config = dict(
    num_hidden_layers=13,
    hidden_size=448,
    n_experts=4,
    experts_per_token=1,
    d_expert=544,
    d_shared_expert=0,
    hidden_act='swiglu',
    moe_layers=[1, 2, 3, 4, 5, 6, 7, 8, 9, 10, 11, 12],
    router_score='softmax',
    normalize_top_k=False,
    routed_scale=1.0,
    balance_loss=0.0144,
    balance_bias=False,
    router_noise=0.3,
    router_logit_norm=1.0,
    router_bias=True,
    init_std_router=0.0323,
    lr_router=0.000269,
    num_attention_heads=7,
    num_key_value_heads=1,
    head_dim=64,
    vocab_size=8192,
    norm='rmsnorm',
    norm_place='pre',
    norm_eps=1e-06,
    positions='rope',
    rope_theta=10000.0,
    rope_fraction=1.0,
    qk_norm=False,
    attn_scale=0.125,
    tie_word_embeddings=False,
    parallel_block=False,
    init='uniform',
    init_std_qkv=0.0212,
    init_std_o=0.0212,
    init_std_up=0.0212,
    init_std_down=0.0,
    optimizer='ademamix',
    learning_rate=0.000264,
    lr_mult_qkv=0.4,
    lr_mult_o=0.754,
    beta1=0.9,
    lr_head=0.00561,
    max_grad_norm=1.0,
    warmup_steps=578,
    schedule='wsd',
    decay_fraction=1.0,
    decay_shape='sqrt',
    final_lr_fraction=0.0,
    batch_tokens=[32768, 65536, 131072],
    max_seq_len=1024,
    doc_mask=False,
    train_tokens=419800000,
    max_steps=5667,
    dataset='wikipedia_en',
)
Below are experts of layer 8 (counted from 0) of a mixture-of-experts language model. Rows are named router (the router's row for the expert), gate (a neuron's input weights, with its number), up (a neuron's input weights, with its number) and show model dimensions 0-111. Each number is 200 + 40 x the weight over its row's rms, rounded and kept within 0 to 999.
Before each expert's rows: "mostly gets" lists some tokens that are sent to it at least half of the time; "comes after" lists some tokens at least twice as common just before its tokens as in all text. This comes from a sample of Wikipedia text that the model never trained on. Tokens count by the router's weight.

# expert 3
mostly gets: " his", " a", " an", " he", " it", " be"
comes after: " the", " a", "-", " was", " and", " in"
router,229,260,157,176,259,214,255,231,221,145,220,182,175,203,260,229,139,171,149,210,216,132,220,242,239,235,201,229,194,133,200,156,142,141,251,158,170,223,171,210,223,155,277,173,158,229,179,153,170,247,221,187,183,197,236,156,269,176,273,175,182,190,198,169,191,167,267,153,201,177,176,227,245,158,180,232,172,147,175,237,248,148,171,112,208,263,281,216,210,138,209,167,179,176,205,209,235,132,155,180,234,200,165,165,235,213,196,178,213,197,259,188
gate0,258,200,129,222,255,164,279,206,311,212,272,182,195,171,151,217,168,198,189,292,239,182,187,205,236,205,234,198,222,237,200,160,160,236,169,200,169,271,183,228,180,169,234,206,263,211,256,270,181,239,211,137,190,171,253,200,169,161,187,207,191,237,198,222,200,170,156,200,170,264,199,209,179,141,181,193,191,166,247,222,217,143,161,165,184,235,202,160,272,204,241,143,120,208,170,215,184,242,168,223,231,181,212,243,135,217,211,156,274,250,195,189
up0,204,195,187,142,204,156,119,207,227,234,273,195,224,223,155,207,255,245,224,250,221,237,103,278,266,238,198,191,208,221,207,153,175,239,141,226,133,291,182,282,207,184,247,175,300,190,160,202,156,301,139,142,256,245,238,202,130,247,269,204,244,185,193,223,160,179,204,173,244,212,169,271,222,198,200,220,214,163,245,238,185,238,150,237,223,235,189,175,254,221,281,281,248,173,227,242,154,280,199,225,233,162,237,236,164,183,173,185,301,234,212,162
gate1,206,234,217,229,134,175,281,196,179,246,185,186,212,235,252,251,183,191,292,234,212,226,154,210,206,201,207,231,198,221,220,169,221,189,225,186,194,198,209,230,202,316,156,179,176,114,197,173,214,143,202,240,208,233,236,114,224,244,160,169,194,176,194,168,172,222,208,189,208,237,153,185,299,224,157,223,251,235,130,200,250,177,224,236,143,188,210,208,223,217,187,184,162,193,229,199,238,256,162,221,232,162,171,214,140,210,152,104,236,169,143,223
up1,309,271,242,193,187,245,210,261,172,169,205,101,176,203,174,276,208,220,265,185,149,187,153,230,229,185,183,232,198,211,270,284,154,116,235,182,192,203,192,138,234,306,162,207,135,173,185,180,251,259,228,155,206,196,225,200,231,184,191,200,231,158,205,173,240,202,218,193,210,234,203,194,205,293,174,194,234,188,235,245,181,128,226,182,224,228,182,211,237,240,220,213,235,160,215,270,264,222,216,274,167,180,234,156,197,193,120,106,192,282,196,125
gate2,218,190,137,273,263,130,251,214,146,219,237,230,153,148,253,185,183,184,155,226,267,127,224,236,192,197,280,191,141,164,204,172,179,191,227,108,241,189,207,140,148,119,243,247,212,133,193,205,190,190,170,162,205,177,137,206,224,227,178,222,226,233,141,169,179,189,209,214,202,217,223,169,160,272,206,190,174,149,140,135,233,175,185,182,237,181,118,289,138,148,172,181,213,199,194,177,287,104,211,118,201,186,151,211,168,259,158,208,199,242,203,187
up2,257,145,247,224,235,195,113,291,165,130,194,222,141,217,232,207,250,247,207,240,204,293,211,212,225,163,135,186,238,211,280,205,210,161,239,242,162,194,198,179,246,228,161,211,203,170,126,205,276,238,210,209,158,167,248,155,184,172,228,203,185,202,240,200,218,171,186,157,224,155,213,176,224,164,192,190,152,251,230,270,217,218,114,183,189,170,248,234,159,197,258,212,224,215,123,234,218,218,156,199,222,116,207,201,269,182,225,200,157,250,192,174
gate3,208,235,197,230,256,141,221,210,181,150,285,191,188,213,269,210,184,214,263,233,222,210,228,272,224,202,147,134,237,242,130,216,185,195,191,220,149,155,207,217,153,253,223,142,190,222,208,236,162,166,198,134,211,188,167,165,193,174,148,243,187,154,254,118,156,182,176,228,149,265,208,261,164,202,245,199,247,189,116,196,161,161,161,209,223,192,130,277,135,213,273,190,217,149,194,252,154,211,202,163,218,275,262,173,236,189,166,179,266,204,122,215
up3,215,207,213,179,218,169,127,168,247,193,174,271,184,247,226,300,188,236,196,198,212,223,231,191,221,152,212,71,144,176,249,200,150,240,167,181,204,231,175,158,175,203,201,233,176,209,172,232,148,139,178,210,184,258,226,214,239,141,157,163,215,143,151,266,141,195,194,183,210,205,173,216,292,193,159,195,129,266,218,211,240,212,243,188,204,219,180,217,215,201,172,206,158,238,194,211,186,155,215,257,257,298,141,178,226,236,162,215,157,208,195,215

# expert 1
mostly gets: " is", " was", " by", " \"", "°", " W"
comes after: " ", " |", "|", " (", "–", ";"
router,140,207,230,154,211,215,156,185,228,219,237,154,180,221,218,170,159,204,181,264,186,202,215,226,173,196,227,132,230,206,203,201,199,197,222,202,188,253,238,187,261,184,184,238,204,220,202,167,170,139,231,161,251,149,229,228,216,203,246,165,199,237,178,261,177,193,186,176,202,266,180,297,142,167,176,170,237,216,198,258,166,197,137,221,177,249,165,259,156,241,236,198,242,141,215,228,179,222,234,221,156,157,157,204,196,223,197,292,225,182,105,205
gate0,175,216,156,204,224,162,207,175,147,169,263,166,221,189,229,208,225,193,275,271,150,194,182,276,175,190,156,150,239,185,200,154,145,197,259,275,214,256,259,225,115,245,179,183,181,178,171,140,118,180,188,229,235,158,276,175,147,150,249,125,205,187,234,103,215,201,178,121,191,220,209,225,176,194,195,192,144,293,113,270,236,222,199,218,228,179,163,271,181,189,167,217,201,153,261,172,235,231,282,112,200,248,233,153,241,171,215,232,219,205,184,239
up0,170,203,164,212,213,222,248,210,203,164,150,222,209,193,208,259,151,195,239,254,148,238,217,207,275,244,219,166,117,210,202,210,178,243,215,251,174,282,249,167,133,226,202,190,178,175,184,192,252,331,262,190,195,194,239,217,262,161,169,184,169,126,160,156,212,263,221,169,262,206,169,143,239,207,163,215,204,121,224,237,281,210,140,142,226,212,113,233,155,207,121,110,226,202,189,67,189,175,235,115,214,255,237,176,189,189,260,156,178,180,205,194
gate1,99,230,164,133,187,181,209,194,192,189,267,106,177,263,184,138,181,201,156,173,169,282,204,226,157,243,196,107,280,158,214,202,186,242,212,222,215,157,196,285,245,159,211,211,210,225,137,244,213,212,174,136,247,212,177,155,189,198,213,133,195,180,154,164,207,196,175,218,187,207,175,226,236,238,238,250,231,223,171,209,172,222,145,114,236,144,172,167,217,214,195,186,189,112,170,251,151,226,161,203,263,239,253,198,190,230,219,123,134,161,208,260
up1,170,194,233,212,195,135,165,202,183,231,269,200,162,112,208,209,179,137,230,227,116,177,196,198,198,170,199,202,198,229,303,233,183,213,203,200,212,249,248,196,201,195,216,195,163,206,231,160,203,200,221,258,202,209,194,172,202,208,250,272,217,183,215,148,280,217,178,241,175,189,166,247,215,164,224,217,145,210,160,203,130,238,241,179,251,175,166,119,231,297,210,236,119,156,209,186,285,222,249,193,158,242,174,196,204,201,156,207,202,216,229,234
gate2,189,245,197,234,188,122,164,201,176,166,195,122,161,220,257,250,238,210,283,205,161,174,87,186,172,190,159,227,200,172,102,146,220,233,193,143,262,235,194,210,157,194,156,205,142,189,132,185,258,201,171,144,179,184,239,169,170,167,234,182,252,236,211,233,251,166,242,195,139,192,223,110,197,172,158,211,216,210,168,211,217,182,189,188,191,196,225,154,129,212,133,181,247,197,210,256,135,170,183,212,235,226,266,141,192,234,212,187,194,187,172,199
up2,182,238,240,245,214,280,195,267,176,215,242,204,206,171,264,256,195,132,131,251,171,277,189,251,168,145,166,175,181,234,203,233,212,204,212,170,220,181,154,137,249,176,271,168,188,215,238,202,142,289,201,206,188,284,221,228,194,179,153,145,193,215,212,217,181,204,184,192,235,213,149,178,227,181,113,185,220,156,164,204,158,216,198,174,171,218,184,193,193,77,223,213,204,237,190,186,142,193,155,226,183,196,210,244,206,162,189,164,182,192,183,157
gate3,182,166,154,189,224,264,193,199,156,194,267,122,235,126,153,227,276,196,177,184,211,263,278,178,258,175,241,102,220,208,212,341,240,250,174,234,184,196,222,238,247,231,153,206,206,204,189,133,128,108,243,158,145,168,226,201,175,245,204,211,142,179,263,246,254,174,237,129,174,192,170,203,235,173,182,172,214,212,136,178,239,162,218,142,111,181,175,208,258,194,159,180,168,183,149,222,199,229,216,272,191,233,187,149,179,221,208,307,202,175,145,243
up3,163,178,185,163,239,244,254,246,243,242,240,210,163,138,242,129,204,162,157,173,218,273,222,285,155,220,234,201,208,174,142,183,257,279,215,220,234,213,203,232,242,233,157,147,180,155,167,264,223,171,224,190,265,238,274,245,186,264,247,256,141,279,109,167,173,243,183,108,151,198,243,189,169,242,170,168,215,270,175,208,258,225,225,218,159,207,213,258,198,210,205,175,280,191,118,180,175,270,176,186,236,238,259,194,192,138,255,293,133,248,138,193

# expert 2
mostly gets: "\n", ")", " the", " that", " |", "\""
comes after: "\n", "2", "0", ")", "%", "\""
router,206,204,179,197,177,239,151,191,168,208,127,187,212,189,258,211,261,159,193,196,181,128,210,180,191,247,233,168,191,274,240,257,190,186,134,214,246,183,249,213,189,212,150,258,134,144,194,222,222,220,225,225,178,209,226,221,223,217,172,221,162,221,152,207,173,236,224,195,185,261,169,153,206,252,144,250,198,184,172,207,177,242,172,182,247,138,187,170,183,242,199,232,185,281,138,246,239,244,216,214,151,151,134,225,189,240,305,197,171,229,166,229
gate0,228,173,252,255,189,223,240,252,172,226,242,186,204,187,247,212,227,259,189,278,203,186,242,199,216,217,220,233,250,238,171,179,112,161,163,209,250,211,204,241,150,227,125,211,196,232,166,179,282,159,165,253,193,187,238,208,193,206,166,176,198,149,214,262,179,198,269,230,167,195,218,163,194,139,223,199,279,222,207,225,209,209,181,222,216,232,210,151,219,223,199,217,216,262,107,230,174,246,217,160,273,257,237,152,217,191,230,256,224,197,176,202
up0,176,190,133,204,210,183,180,237,171,234,241,174,280,162,207,217,213,288,215,245,140,245,173,191,234,162,258,294,245,296,205,171,111,181,149,216,251,210,289,217,161,244,160,263,178,236,168,254,231,232,208,202,237,325,205,217,267,203,172,186,231,233,187,231,202,212,231,196,110,200,177,235,187,233,166,160,203,228,275,181,166,211,173,243,224,179,187,219,260,251,165,221,181,242,74,232,247,207,169,159,208,221,246,208,288,202,179,273,209,210,249,241
gate1,171,235,146,265,179,176,278,146,175,157,174,200,232,208,207,237,167,170,236,247,184,211,179,218,195,197,153,229,242,195,137,165,204,145,254,243,236,169,139,298,151,157,180,200,217,202,147,163,198,195,188,176,260,183,236,159,200,181,112,173,217,253,192,163,239,159,215,206,177,228,228,236,179,133,205,181,197,206,223,171,180,156,244,199,118,114,209,214,208,231,221,199,202,227,203,263,207,188,186,197,198,275,213,131,240,168,172,161,190,219,151,181
up1,149,127,243,162,246,129,267,251,211,259,171,222,260,232,192,236,142,137,201,185,154,235,243,201,201,201,251,191,240,143,265,159,108,157,200,274,284,201,160,218,253,236,217,195,248,195,167,131,199,175,218,200,286,172,268,213,192,189,240,215,195,207,204,197,164,174,177,214,95,173,181,202,196,171,207,223,225,186,206,241,234,155,220,203,156,184,245,254,275,181,179,240,198,207,196,164,164,186,141,224,239,195,153,233,253,274,111,213,260,226,220,275
gate2,197,147,196,206,201,167,223,309,189,263,170,129,216,236,180,226,134,122,181,209,124,214,170,266,200,240,212,182,241,195,203,231,176,146,219,186,210,243,167,202,181,197,163,217,248,157,165,175,224,256,259,237,178,186,253,164,251,175,282,168,231,136,237,216,239,260,151,164,162,149,169,264,105,236,164,237,180,256,74,183,223,173,188,157,130,165,222,195,178,113,244,238,212,189,178,166,175,228,224,198,214,253,160,173,273,248,221,239,221,211,171,244
up2,218,196,181,238,176,226,161,180,183,252,207,111,273,221,222,205,236,178,160,192,221,217,225,194,218,258,243,197,252,238,141,208,209,206,178,240,124,210,247,204,173,147,239,191,178,206,159,252,173,189,96,235,267,181,181,215,181,227,294,187,230,164,179,229,209,172,193,234,203,230,313,251,209,207,201,227,140,220,219,164,243,175,173,115,210,205,190,150,257,216,200,221,152,187,243,240,166,173,260,188,172,201,172,189,198,201,248,231,225,126,136,319
gate3,159,185,251,164,180,219,226,197,235,210,204,204,199,185,189,186,179,208,177,199,157,196,190,174,213,202,187,192,246,143,234,182,155,264,204,196,190,249,156,170,217,234,234,98,227,241,173,257,195,286,234,208,156,210,188,121,151,139,221,137,254,177,227,138,246,188,229,161,183,190,191,263,208,116,236,196,210,181,198,140,200,132,181,217,284,213,161,233,170,275,229,234,148,239,232,132,165,280,300,211,150,243,165,245,202,246,213,166,228,188,184,185
up3,181,247,225,144,171,250,218,234,201,200,142,170,244,245,224,232,164,249,185,161,255,186,233,170,240,213,184,172,195,191,176,253,168,228,192,222,318,311,126,203,218,163,229,220,219,172,187,189,120,208,162,142,144,176,167,174,205,204,109,201,193,165,139,258,233,222,186,188,132,216,172,236,243,127,149,164,264,181,160,152,229,180,284,182,200,132,212,199,238,198,222,154,178,183,280,246,212,180,181,151,203,205,267,171,197,210,192,196,269,191,229,210